{
  "n_layer": 14,
  "d_model": 640,
  "n_experts": 6,
  "experts_per_token": 1,
  "d_expert": 368,
  "d_shared_expert": 0,
  "activation": "drelu",
  "moe_layers": [1, 2, 3, 4, 5, 6, 7, 8, 9, 10, 11, 12, 13],
  "router_score": "sigmoid",
  "normalize_top_k": false,
  "routed_scale": 1.0,
  "balance_loss": 0.00038,
  "balance_bias": true,
  "scale_expert_input": true,
  "init_std_router": 0.0204,
  "lr_router": 0.000713,
  "vocab_size": 8656,
  "norm": "rmsnorm",
  "norm_eps": 1e-05,
  "tie_embeddings": true,
  "optimizer": "soap_variant",
  "lr": 0.00147,
  "beta1": 0.95,
  "beta2": 0.95,
  "grad_clip": 1.0,
  "batch_tokens": 65536,
  "seq_len": 2048,
  "train_tokens": 921300000,
  "steps": 14058,
  "dataset": "wikipedia_en"
}
Below are experts of layer 9 (counted from 0) of a mixture-of-experts language model. Rows are named gate (a neuron's input weights, with its number), up (a neuron's input weights, with its number), down (a neuron's output weights, with its number) and show model dimensions 192-255. Each number is 128 + 24 x the weight over its row's rms, rounded and kept within 0 to 255. Numbers have three digits each.
Before each expert's rows: "comes before" lists some tokens at least twice as common just after its tokens as in all text; "gets" lists some tokens that make up at least twice as much of what it gets as of all text. This comes from a sample of Wikipedia text that the model never trained on. Tokens count by the router's weight.

# expert 0
comes before: " |", ",", ".", " (", "\n", "–"
gets: "1", "0", "2", "3", "4", "5"
gate0:132135123112124089084124130181080105108126161054125116105134147125115143169114128096125103108131100106119133140143144120154109140129155154119125163126125110155148134101161117095127125129156131
up0:146168133131141153099099175134120153152123136150105141113138162099065104140190087108113192114183125131092150112143159085118114136126136111063142091125164076107134146106111137102158174122105154
down0:144082113113178153163159133093161115127187139168101108164147143144114085156120117110132130129127114140126144125122135126131127122186150134094092125113107160120090147098124147089060129125154176
gate1:142104118102128086143145132100154145148122102131109093168125140112134104165102112149132078095157148138161155135132173156099173164112116153047106092141113115123151070131122133093166108121125109
up1:141126200145118110078161116146106124114092132160096107123149082153089109134085131130124069127155089159129130098144139103127107133120126071087142136152105110138125138083112159122129131124141104
down1:151152151136132088117159151114130124105137124121137127122127132115136130146131126163062126126114144149126130135136107086087137108096150101113129141174124110111134136182090122142111179083131126
gate2:134125148078115096094128153124093152118119118146123122145108125126118107116179137148142162124085169148105109140117135171170139147125175132084129104104107141083139162090134106160088113130152120
up2:098087116115124132130127121121097125123114111147106148106098122120130159169072128148120144119111100137138147116144137145132064106167111124120122164143126124128154155109103155122134146108109079
down2:131160131140156118110138113154113165145123146121092110127136145144107167143166093157136126151140165133158158111151141129138109114131103104124126148122151157143102148120145121095144133088101145
gate3:123158113147102125108105128158153133114104158102173133128077098163135136120135099101104136124154167104110133138111125103114098140135165114119109154150153127154140139180191210136085154119154118
up3:107110139096140115128130122137128138117089138126123162120139153162135117113124136082126102161132159146098128154084112080156096121083138145140129100134140131139154169126180146144144125113139126
down3:116121100119134129179093127170141136110163146108105103105158127110132128104140129134102150125152120109143116159128099109116147183104112150132092173139131134135133159095158153144076103140111101
gate4:154174126120140116150101114120117099133137124103113122133124138113118145184153087131120122091121137149146128164184100127146132123130112135154073097137114127117126138131124118095111118128096169
up4:114154114129144117151119131185173183116119136165135152117108142160161153121123113117128137105177129100117096153160097123084144090096114117145158091152171130108124151132159127113112116150103158
down4:125106136141136132134174099111135086152141140093153109107185174126058064120126121169115107073124120157115114118144106120135077139163115114169120126141138150130116128132108147175094131142120132
gate5:130113138136151122146126138118105141148110108120139085169109103139101148144124152134122100114134122156126124103146119114137171118145120138141118143099140139110155167148135081127106139074164107
up5:087088135098144089092149109112078107100071118134142127174165131155131074144168170092112135138123076132147144151148123133158088133121163144127137101118138122141107105116129109107148136094137169
down5:110110125151093138125128116182110124106122108125108111130103112105139140153155143136101110133168100151109122157148100095158104096145146134132144137142092088185112146129153124121126148114162092
gate6:100116135056167115130150128160116115114118113150092159102128108141153082136149112152084161104146117063142135116054143120120157139180090136086110169167128139141155139102127119147159117129111113
up6:128107173096141127116102114144146121100119109142104141178165174139109144154110134184145106112131112105106127164133125111112115144144137166180148123116134113134073150156145142150109131101113144
down6:164151115118160165137153115156122142114139127055149121132094130111115123133143146140119129154075120085179124121116170115090124150138122109127145148094129126104139123115127149110114098098114090
gate7:152139109139115134115125134097139124091105129132103121120141138143135125131123145090159126151119113143160127087127106121091145096123108124098136147171148164145099131116138168145129108135091133
up7:107114123143122136086088133147106128166145145115149143172108106128128148149115173157166138095133124112115159109143156131142107148138091157101142113113083116093091131122167134116086144177119173
down7:088085159122139120137147111124115140141135141102112070103121107143132134071136117132133111131094139139103117120143179147099105138158123088126119090143092110147057125125128088105111094140126138
gate8:087158141148153130127116121087150168118125146114125072156152110122128150120097122124090154168129147166138169123102106072141171112176128145078111074116144146146151146133174151132076105108149164
up8:095179134114102093130106087149111114175143144122136098140133136128135092128131139105143104161096180097117101068145113152134131139152124108123124107132137155091162114153159149140127111130093151
down8:124115177090111139125176084145099149127087096150132139111139140127099125137148151145144109109108100132167154129157087095131120108099138138151150125135114109147133092107146118094111154100156154
gate9:131117122114155084142146128119129104160141126145167113116099102155136134107141135140147126169141139153115126140131130144121101157130129118130150127132120137090120170106107103083137099124132109
up9:164125144136154173171116123109081149119141115094136117165119134106094105142158124148133164117122091129136129170135119128116131117128154144104153125142113108118091181166144130134173121166111136
down9:094168123113119108186110068110134125134093105136111109117134141137156115130106094119093099138129160118117144120105126079087161124130149169147152192099127166139106133107125145116115115142094139
gate10:168098105136157156108138128146151149162111129150118142138161125128190096113136135151128139143115137117085133167114118112156142131134132158145127126156140118091162114104129151173103100117121129
up10:146169122115186151152113112162122151101168106188087121171142124114148099150136125109144113122119109136127157129124139137127170125094155144121108135144096121119126095119133139110137165134118112
down10:126105124093157119155134140137118113105157134106122135109112094118156089143170171082132111126135117095146144135179140133130097097135086126112121177137127103160170188102125122099150150099152121
gate11:078121146145135133156099133136148153151113092141119131121167129120081171096116119083110155170133123141117103125133154111097101114153124105131120098113166122147133161158121113106153161100145116
up11:115132132124149126085127129142112144091152104155146103125135118115087125119138156190160123135197145123114154095171139137125086115160129117108086154139119111097137129113123103179115129130110061
down11:169151133120161126122132122159105157121145122160078137168095102149143145094102136110172145094107179135116108074140110165132150097121130085104142119158139144128114097153132160138102146133107159
gate12:138137078142111127157110095098126112160133140127169123160138082115104128096174077156163150131114115125089118092129128131108141146177131148167126146140126116130101111135171128124135146153136124
up12:117139123085060105114095123032149098086093126110140157110087104168122086136114153108114081158102117090132094155128125149140142114161153127111139123151166105137108153081121182163117167127144162
down12:066139101118120147133163147158123189087205138136129112110114136091099143176148122129114090171113134111117137099164109145122139138117069104139168068155122119140161124158114159142115112119097107
gate13:120124152159149139135162152131157175095127112118139128126119126143114125151157124128156128134158095102098125151113149106078166150127101133133106130117129163119141085126113126138119135124145094
up13:102141161097133112103057138107202127174136187141163123142140122131128110068124142103089110096142117091152155177126139128112100107135107146116093123155159152108121136109144134116120114107148115
down13:112080099137152120123107146141165154148133163083094093106122109145141112154120138107173109122145136078130141132111131141150141099112093123134132156115131132169159166108159114109150114150153078
gate14:089135127146138133123127102094120146142092083169153087123116097122112126124132114096110108122090137098159167117141112147170094142107155129101151171094160097118115150148143131128171094142092102
up14:070125156128103139106140125165118103136109105108115100105111129152120159113158123138123122140146126117122127129136141131110149151126135099132120101177077104153168133078130136125103166144174111
down14:183097106104142104168156140142143101120139110158125129113135126123123123117098133127119132122123159145106132146095141097159128086176150182073139084154081133102099134121157140115107189170096087
gate15:143115150077139051141119150142131118119112143118108117132139162119128077113117104115104134101119177111133111160162147104091120096103129138125156112147160103120153107128150166100109141139178119
up15:146157125121173145150123167104144139132094100134166115119128154091148119127086076120105135130090117148170157136169136106144131143102106076125121148196161085144144136134152126156145104131104141
down15:166101103159115147138133152109107133082108114150119142059131164096120118131155158104171136160118158119165126089135178129122145140117093141122111122135150147104132103143088147151102132126133146
gate16:148132129123133146092121138096099147149081133137144160139158112118074073113176112147116106166145094153122122108148124124159169114154122129171094138132122156062092154098117167147136170133093134
up16:149132128168129174111114154169095131185107127123110132129173089126113102135102125140094159143119142123102128107114115107113114115096175155139139088103108130108145140135108088136162112136116163
down16:172121121100102151145096094143112139101144126114120195131163169168070120099134127129098151122100114074099114140130087178111107146120112123118128145120137108144129147099141123129110130125157114
gate17:107111120199137136151135156170111152153145099148143151104120140138147120081108143108115119132106176112109093106102156118096068077113109118149149127118093093126167135154140122135109149121069140
up17:114132123096138139110117109167163132103139180142132121171129125147099124081147121109136088110121136109144155144129132126106106114139116145144112091123095094139091171149128130107148114128071141
down17:135135108083119156122141126144107060126103114090108090159131148121122175147142152119058123122100154130152152155115137129129093148138154108134182168122135122156143161120167092124130157114080133
gate18:129142175121160140124122121125139088146110127130148111119154106124122149148159078123119136139077163154110120097117110127121163141121095147161175110156160118118139151112149124112133121111179158
up18:128082090118138108102090119109147118129096117129129121138116130124127102110100128111115107111158192126126142120114126120132125087108129132121146111134188102125167140129142140187157113132192126
down18:111128134120146094134154133142142135122140128116121120134090127097082102098142119137149139098149082107131139129121158147152149134143148081108132148179125106114101188104157109100153105144141107
gate19:158147154126142142143139119117120142144121118135141105130116083158121147112144109115098118117126095102100126133127125143144136129096104149120122127127114136127139137158113129166146133104122123
up19:141130127109170133112149134153155143173141122181162144136160106169133161106152109112097119139103122127107149105105162132148162163117135161152155120151097125089153135099142169166159131118104130
down19:114129138117134120107131132124151104153137112125139097116166123104148119107154134183122150121142126137164109126127120141107074134133121155062147113125108110091111106127131110136092179120137134
gate20:104104106131110109160123149163166110108157122140146121139141123137068126123132118113133142107139131131152119131145145161147154113097102152133148104121111121123126144109172138133116157114127162
up20:126125101102142123102083136151113156067087140107125106145116135108170138143137143178146091118138111131132122155126125096156122112136139121115188091134113122149091136113107125140142093142191168
down20:131132116136111152107105221156088139143165120106139148142115137127155107110126093131126122124101135119129111143149142099164115135130134148135109134093132128135153135144184122112151122148155149

# expert 2
comes before: "20", "19", "|", ",", " of", "1"
gets: " ", " |\n", "20", "19", "–", "s"
gate0:111110117161075115123097145108171156145124111127153111161124141088103095106150138115109153119107118108131124045150139154092120141150143156138092120124113115134118208130107113132122128108144149
up0:135140102173122156104094078149082152179137136131139131156133115170151098153127133135104093120118096125099091129154113117099155107129136131114094095105118138101144200113124151114081130166131126
down0:133138151097150134129146115134134123154108110124135081111149151164141117143091091153099126127148144153110108119138089113159131093128170098148152134158130133135108148136121102108156143142096158
gate1:152129117146120156119156146137167121099092104142126127117140146094146041120143140142106104134118109127113132154145136129180151144146146105082098121139088148142131132179144155108180149126129116
up1:147126165074101147134100162139145157095154144133155156123107096140129098133136137123125137108104104071150139141100163123125157131146157088103183158150147119138093108131112140098110145145141094
down1:080163137094111151130183119116138136103144111141151152140102147128106140121149183133119127115140136137134137139113142139121171114106134114106091138127062116115101105102128129086114149100142158
gate2:090138129119130157133097150133093112168146125164128107168126155092131128150139145122115115148124153112115172135107095120090116150169141169142096160093139134136186107111142103142102091103144127
up2:069175107137134111127132141159161110154172164119117143090141141113094148131134147097135102132115137125116114121139119133151114109095148141107106109122125116102115127157156102135111099152132068
down2:123122088148146121148106130134114101149126128138162133122108131123131127139115104110106164133177135143146152145153095133103127160131139124148120113145158171157120106133121138115139125161085097
gate3:130164107114141106197105135135123129116116140129129119091135096126091142108088148084138162130134149091115119149170133146118105159106088126106157130146123147136121178113074106108102089092152123
up3:148177135112129092138136095126125119109130172118126102110163141100115142099127122116109131141141136092092101128121112087150154111154123142089127123139166147114141149125108134129137112117130150
down3:103083118107132097174115124137153106124147083105138104114138145168145162123112138138117171117161124154141136130140142109105155112172131128111107133168146143111109128119155126106111063155126115
gate4:128184140132131151101115130139185134137124126143132159127142131137150128103125134170138124176161129122162105132064112127097062143129124160123136136142132144110149114145122127125113121157127117
up4:159154087122134111130109091189153147136136123127109127117132102114128122164117135160171117143142118122104133128101146132136124123108158151128142132100123144140145075137096152142146160108173155
down4:113139161136107119108148109098114144106100169084087105123139110100115108132140122122149100127129106103146097165118168122075101114127134171093150113131113158134138101112130172101113128130134112
gate5:118151116159122144138126139142085169117129136100100124172167107147135129118098064144135136084124134088145139109112198141098102108123159104132115169132122117114122087106166112106146137140116121
up5:120134139150137108112114160135120131117121125110145122138156140167126135098121133142139090109125133102096073085099141117134125113145137125148129114124146114141126119150108129113109177142108114
down5:073124121104147142186123138118172165125138139093141123139091110132108150100121112101106168123126144096092135112100142144117086125117125134152132146118138099120147132121091156136117107161102108
gate6:149099108117138108141116167133140153117131113060099111138136087158135140115135152131100119154107141140100139163172122144160157149109085123092115148118108114133128106160127153109196121154119144
up6:118102124143168072104103157093062142119111106111125097133109111135117123124135078123125101112098146141095161162140118096129106124136110115147102148150158136168148122142136161109109113146109127
down6:109116173119183186108122149160108148127117139084131147136133130125161128106109126155109115107138109162108095114130105148118107097149111134117123111119151107165129136153149064099150156122149174
gate7:133119101139084113099147084103140124104098090103171097127112144125117146105108121099122103118106151100125125121149143120126116127113171108144114169143128129138179146112133138064115129146087094
up7:145172170091139177138128132125146116186143114140136070153139106124135176111081137146127074123105145131098126146109138194121110123101161097133134093086150158153137142149116141055147147165114126
down7:119143143093118143145116131160158139176132159107174134136108137120136120143095113143135107168130083120137133112140141135132118151131135147148127119108156167135133139126158162139117120120139122
gate8:149084177111136115142185128173158105113190132113185111082116149071129127118111151127130189109090093083110124102120112121130094148070154109074131159123163152126115124193094122087159130161169103
up8:120146143124145124132111137142115127125151165084143157092163132126106114157145157145105156126100091156130117126103106093156112119126111125108117131131141104115123133160137077178150127118113080
down8:068110137121100103177103132134119126102154098108155130155110131135094173124145145100139143121136136103118119122115115112149173097127109105098119107168103121152095089124155120140086190148096086
gate9:145100108113093103142166161136105159177119141181155087128094126107117133116144161094113132153124126148123132146098115123146146147125152151155116151104151189165154144108114101123145114137128122
up9:155134114136106110094161146163092146147111088118121129143121123175133157146167122114157108112099154104101150113154086129145132125139123126102141107103120103134120099121152120078135149127084115
down9:141137103102091128095140106104131135136073140136144141139123083109098116099121122130144121104151118121121170142136193124145124145114117142111141098133102101111130178087118136146118110086153121
gate10:142115182143120138141138146123103136112080126112118135103133133142096113173069105094162083096132161147141117112076149098129138117115128142161106123133154094100159135123165108148153121109119108
up10:157134177136101135156160100161150109150138151062128171140156105156151093156109110125164118098123130170113091198091120086160129135100101132138097135148127132138101158111157130122152115148123156
down10:099114144158097106136065153125143129108120121109131138163122176135136123143130154126129204127130131110159113124120099099142153114120137111161097130130141128106158127135112125115145097076136137
gate11:100117106142126107183158119096100134195113134104091114110149163145153118122153130135140117107127117105092102113117074129139149127141105144159165156127141118134143129146104138125134100166101114
up11:102085169158158073122169121139131122150146078109105156162161177129123126137107171105107115135135124099126133134200095124113142121138152141072172113168176174128092093149105132133111145144107109
down11:124126147161122159101107145093093118125156129091111151154130136113110090093091130100143105094162154107129109125160124100146117129132087138117124148143123131153082151122128134121150129136131146
gate12:162101162154092135138152082148138077114131125147145124162133159166092118130134100130148129070100154151090088104081153059105150097104173138120155103127141152124125118156165098083080154128129174
up12:136093145114138152154126141114121138157132144149164122156135116115134134114101147086113140085116144146146116105138129135104133148115149117103124125137104113095090127151154147092124114154052128
down12:126179101123081141086132095141138116125127102151091159108149121171112138113140137127118128165138121152179161107108112117079136167110159112145069127103149123136112148134170109141140114185138179
gate13:134111103133087139095152117079096139115112112129137110156107130083129083100159092099095128115152121147133162138132110127108122127157092124151141137139121179115137113097138123151140145129146138
up13:113170107134139108140103121100139159120116120143071166164104156157117109143116089143119163118145097108142104118093110128139138148145160113132120131069128112139134123117127139104102152118119154
down13:163126120183162081129120158119094123115115143111101141138131143151122115144144153154108117161161085112142098120129101124104111157107154124094123099116146156145136128105122159145140109190119120
gate14:132150153102114118132100160127176091135107135102159157079157141129120155110154102064131095116111146171127121154112125118161103117175135108120103137112070134136129141161083136147093131117147157
up14:138093100139176141126082154135145109168133137130098123172150136132156155106118111142103135093117122116157167162128076125134108094173141136108131126121139162127152135157121133132099123160144082
down14:159122110147151155132099104105108058142156143140092099108128125112111089100136123114169111117154167122143127083100209144109171095146117129117115087118161165077125117149105100131149096196133125
gate15:091114177120128153102135139105121134114117137110067145133149184156160124161121104130168119124139113126165145093128118146111118117154114134116137102101160129085115087104150122139094145155100105
up15:091119159107125139119178114142076128115152106068158136155105098152121119168141125179103139114094115092132137104103070113106109159150102117145152157114109133111113113121148128122158185152116126
down15:087150146171093118109142129124145112143154130124161097111135124163162135097052158170098142152134102157154142147172169114149116110146166142108131123181148152127134164113164130143073126134186166
gate16:094154107112142093154114084147130136146082157136094123137130140123112164159127127116149122144120131092111142076090119148097131126123131114114144165105068122156131142125131123141102111098154158
up16:111155078129133107123105117101062132102157188107134144114151120096123125123158131182185124104129149130135130072155082149118142153132121119107124118114170118128145141157131175125171140122094120
down16:105152129140120125106137111142127145128119169107153103142114085123165158102125149110136177123151129130101126182123139135130128144119115101146088145128110117081150139159116126141145163103152143
gate17:137120125151157144105140100115094094120120136119118081174118085098081142114200114154151106146117131112107116088112153165114139144105113141173133135101152131121131161081115127118083140094150114
up17:148146106127109166120054106141124142162123152071106131080096110129082088115118148101145111144150166147101110129130153137124126115108116143130113168121143185115135126160128162134132140144121115
down17:093139105136109189137166150126154102126154145138106100132120150156127117140136145107177132159119125136096157114123103108109119128108111131157141125124145126126099122147122171117071113155161127
gate18:162127107177145108117156097149126101109129133175156149119150108142140147139123119132145129145078152111123139082130150175139105114109091138150135123113077150115126138108170103098128089158080118
up18:151122191147081116132148086094100095120180115130120104143112124158156131150138142106100119120153147113097140149157150155105157107161123129146093141088144145144150110116186124093068138140130147
down18:130099111141133133115143140144105121109078145153109130100091119121117121141120140077174112109144139135112173142132101169176100145122140099144145120187121165131099163128157140133186161123113106
gate19:133168120124132133093148166097136096150122103131121121162165144144153177172115104113102119094147108109135108145148149130167115139162095096116125150126090134149146116138134065123117129108092154
up19:169140114138158122109082121126166129123145131111101168136160124204140117144127167125118109066094081131130079118158140133147133085137151127108111119122116125174104119132123103111183118171158129
down19:074149107173122113113140081154190121106155119108195084172084141140123124143094121117150143149110147111121128159062095144126154117161064173090113120128148090146153138153076154139117154091140174
gate20:117152126144136092103147176154177086098143107150101128115109132090137151100165158129142128104121125173082156132135187153113156140176108126156123128101125127127152131105111141132108099129140160
up20:156092148124109120106114117155153167133141166113109143113124122139153107117160168109106126076141138141097180120163117132138119138142160132131134134106097118095160108065123107097102124115105115
down20:122141123121158108100147126150106095136142093150106132139128163080134157119149166090157082122153159125153141168108157159115152121149177116096124141097137134128142194051104139135143105112117180

# expert 1
comes before: " ", "-", " was", "==", " The", " he"
gets: " |", ".", ",", ".\n\n", "|", "\n"
gate0:145099112133142114130123103176165144128158136142123117150118111135128128130113115134150105136127162166127108148119100099157135093093123138115106165108102147091136132142110101150129156122141146
up0:145089100155084069139123124142145129112103147120149108138158121130147095157119162113150136115143122104139156117111098112111164124106118153172120103111111137134122136174098133155108147123161123
down0:136142113105178134120130091107105121182120144175135141110095151129147154146103170116114101131132156159112139100141127077153143094130129144117142099144145148153084143110119152117136127118098127
gate1:119115110141162136141174140132111105118165114137097096172105096129150096150137129139162155124159142127130146114109146143141121068099112135093126139137087083151087120141100130114098117129156103
up1:052148174184116113172153130105126106067110139135101139168138161121150109083151110114109171127105137128138156140135111115085127129171099117127151155125140140152132137101182134111085102112082130
down1:111155141132153146069137117146135108121131097119166088133165128105133118100109154178146137118151142128152131143125133124095087117126138123145145090158141133127113103119145127151135128151123155
gate2:138119127136112140155127123125159146133172146150140119100087154172108145116176116127130126131148118140138114134140160117154098113117163135133086127169135116110150104168151114146149112142097146
up2:086090119120110123067174210087141119136120150144144142151109101158128112101178139096117162137101084134153151114135149158123161122138161137114116160150159133142105171112126066137100143130129114
down2:132129140129111124126146144083123176105132138101103131072143118138123100078148136160133134141161163090095146094139105167115108105070150174144135115062159136107108126127133095114124135151149143
gate3:156116093129114154133134125123132112066157139122097155170122109144109134141174120099147115131116174162190141150123142134091093096134121124122144143141119053082184137115153129124134119131109123
up3:130092154137152166132089124173151162119131156145131169128116073128118134102171154092131167136138155119181169175111095102133096144167158123128152118152101113119162154112132113088095115137076181
down3:096126139173159145115135103110154126109119102113137134166103127092105083145117148116116109108129130114133148135131074169125171139157168113100074112127156161105031126134134121144137145138143112
gate4:153110125166116162139112109174109079144173120101139160140122102138122083123156127117142124153128113147145139122116125134114106120130110117142143115140159123123130168117124144140126145144107161
up4:142110153078145156085128154122106129134134131065149125173126176088132145102143142119175136102153127113078198130144098102133136106156168091124151094102157111126140142164106194149075129143076143
down4:136119147138109140098147113152135140127109126112110090097135119155109162122102112117114148118137149098121152168113138137163123139104141085135136139144083154144136111109139107120094130127096134
gate5:129106175129111118158120077133123150137108124131103137089128154130118124142107119114108127166131174166103153128118128122134108137134113151155130085114128095131151120151165135117139138110106144
up5:110165152159134107084133107090149151125151118172094093138127130118096143146144167140139114126096174109133119155123104103124174171127098103130165093130139122126105128115104116080156143134133150
down5:075116100119149112149127104113150114143139109149105135153134096110100130092132127130101171122084121123142108124116120157062131124117113131118132146110104120117110117118113101126115168099099109
gate6:122107146104158121160109142152117137140165114127142146146101095144157144102123130133136149119130134155144187136112139110129082156152098075109135121149119132066139138104129150187133104150163127
up6:163103123134099131149137164089197094155158127142108158114144096143082117130112161103110126085148145163154122170145149101167121089123126090147118141114096120124113153122136156119127139115116137
down6:151127101091109111146138117130137084172086085131113085143177116101148135128110160135135104117123125125159069145093117158132126128124156102096133146129112130112154120154099124122158127096166109
gate7:110112107126123131107111116153133100117112149126090130126141149099141111134130160126151138086145119092139102146143130120147110112118158148132148183144119114135124134146120130090099102140152192
up7:122153101143150162132147165139147140177143145136101138159149102177102124113134079108138090109117165123109130129104116128158171122105151095157150164128138134108094147170131153165166158137132128
down7:161146119102097112133125170166182126096145131146161164119139167132153137129107154142132149104111074159118128158124158074129100127142134098153072106099117104134161170159115133126149209122117101
gate8:111164122125117155096111104102091087157110130158113120098129108086179132095096164102088115145163118147126102150093142117151143102108152130126124156116079134107112118103126125147078094098114123
up8:107124131183095127113123125116140090153124142109132122130151086141129150133157116139136181142124120140103125129151141112162119093129139106112138158093134131093120137093144086117123148147176147
down8:127114138143092095133111123114140148112156128170085067100164094129086161128124155129083125145128174123109135119136148122146132069116154161118147126108159094142107141147139147115147153177127144
gate9:126131114105129136129141129114156103158154115117127137143128114131093146104094103133101139154158107141131128160092128140162140107112110148140122166107151151158125144137134139119106128159111102
up9:123135128170123129098128145155143088106109113108154096148127106139145097132147146111119137086141159138151090157134116148142121121111136129151099135064120152141137117142136129133133099151173094
down9:095142082119133135140174121105157139152180145128133105156146133144140155137101134161134143143106146169151146080092121127082149111089124109122153159080105162146105170167096110131145133147109156
gate10:124135101077092108097088129111068129136154137124129163116118125159115117062160127115132149124169145100100114153129097145140108131097119079120139069149136125090133122140122131132132101168122113
up10:133115090136153144108133112140113149124140088140157144153140141103125126102144109136130097108115151104131158097156081147142170119141100119133109136080163138119157178121118119100098096143144137
down10:137131141137115107151097144172119122116129142141143114168116225137079139099161117129099125125146114136109106105116131128142149122117100113116143152150164101139095109164089131142099108102085141
gate11:144134113126126148163136146116143172153135098107098150123155188124120155107090103123133134152147097158179150111110087081182121111125072117121138121115119085131119052134069098158165084165111129
up11:151142117157131146126124108134144131140123113090131143143125154150134114121108114142167117134093157067136132126069115155163134111138138156158160091060149164116095093132117095137117066129140212
down11:171114139094159146112122141151112083133118133130116127105080112147133122129112107131129133080115104161155150154123104166128093081101164118128118140121150094121123110162167111103161116112108092
gate12:128095126117112114109122114121124132137147118088176119144128144118105145116153122136156138117117116125173118160100135124115120116131118126151134115148094112127184127094136121125092115101080076
up12:130089143142126154122123115139090127118138183137128154127137143113139110119131119121153134161119133145135147052128173103154169083165081140134119086158127135119108110114162146127148175126056143
down12:155091148117129148097146095112149136169113111105108145099148116126161119103183100125083125126111104166101118102113122147056106144125155143132104105094105106166159084130179122056152140134134164
gate13:149134124120154138062118159138137172096128108112135104088111141129144150097145141158114158115146082150171118147139119124110121155170126147107139105123092117115145141144136166084110087117090143
up13:160111146098097115119152134152172145110126114124132133156169120137104133119128155167185123164137140131119115139103096109154142139106096130156093138128137134120154138130113140136116136100107145
down13:105106104099140164128158165133152184121173111097112107119147133159106096114107116091174150160140108137130115109146115104105139113146109129133079164105162149158160150145072165137115183105166122
gate14:095090116119124128108109105136105112147134156132171101088116162141114124125129135137102148148137115089120133088136162094159113091134132128111105107133107137143124118138143125142117113121132110
up14:101147118096148099139124169136146116176146115137117146098063169116103093085120142155134145100137148113083155146160114119160177092131123147096175119124105140136149147143114132148114090098140092
down14:141083131169103121125144128121118126138105166105162165066168142161112090082148130122145143110137106172148116146118126171120099150108121121093140097123154146088142092121138096144135145110108151
gate15:131128077103081174087158116133136168169146147101102145157130152138095093133172135159149131099112155159140123142118116143161115151139138110134122121150141137128169135128081111131146120092177118
up15:112174127119170125179131133155123092115119102094154095078134164136113197098117151099106179152191078093141140119135097128130112102138097132150144129158116117159112111137156128121136117151090172
down15:157117135095100134121087132091163155123129109128087166190119128113106084153114088198136115122103133113120173150103168156094141186107134145170126129125129112141100117124123086154112087097182118
gate16:165146141118099138141145152146096151116125116115130181095149168111105131130120150111136124155128107122103125172151116119161135118159173139118153123115122140121096118153085119136123121129130127
up16:173113101161131141125109148120144140138142131137186101108120160162084133123098131124117134130163096107115117123147123158104114099175126142126092141122136171082093127176120150160138099098156169
down16:133175149132087110118096145118138136139128118118121086119131122158140104132115123127124123104095134089166128136158162115086122086122148134126119139119108105115143134122109111149091135147075109
gate17:134109149192106132091103131119144133142153116130154094116130100113153142139085153062141132173140145149162110141069089161159107106143098128130104141154112158155129113123151116159105166133148097
up17:106150143132119139089098142077107117098141095160145099127131104118151142120134076142168105124144133122130111127128122116129121161108137120148156174141182138118123140150126133133153120155148109
down17:137123133124105133098144145126136148129082095107124105141097118131091099132139104111136135089154110154128104154108154110125090111136153147126115112152119166191129142128121128109163122134111146
gate18:122138147116088126126113130154150178138124123152134131155123103139152120129132103110148089144086134126137163120133068129105130162176143110095112128172106145112144201083148166162110120151126116
up18:108113161121126145130107161133125127110134106129136103127096140166123193109106113114128110114133139156152127159135096118166138134113129175130109119130106121129134121148151120152173116140144139
down18:130136095129089118120172149129100075117097101122143108102117110125107168099151116126093148116076114135163131100117124140147153140154118075088150101127136161102167152112108134127107085109129108
gate19:163136082117140140141141125090125149117135114163147089169121152099134119109145166166130114146097162134087149162100188128133149116119125156178150164135154111126145121115163117068131097074139105
up19:128136119133117144135104128138116144162144145124133129131154160106185129158124153100122165105139158136114120119101129100132148113146099144156160111151110096183111063128132134127091177130136142
down19:150123130119071133125108108159175110089059133142147134143186127138119085089151140141097113107107114128117147124160143140146143130158160155099112121129132111139128143115115150132132110045116120
gate20:139141112126104113113128121143098142113090161117166119132146093145133159122139076112152149117101126112121108101134128139150138088145077134135151118120090178114114108140151137079098102119107166
up20:131161120105097192134136141093131169104142103160124115129131139137083107097115174127158158111109091095123112148136109097142102081153105185126131094139110156133130131116169122132133157145146107
down20:090129149174102164150082107146113159124068178165125122148141126103121151139152131149152146127092130114094148149162125144120120143123122125104181098115138126123154155086139102096165154114120137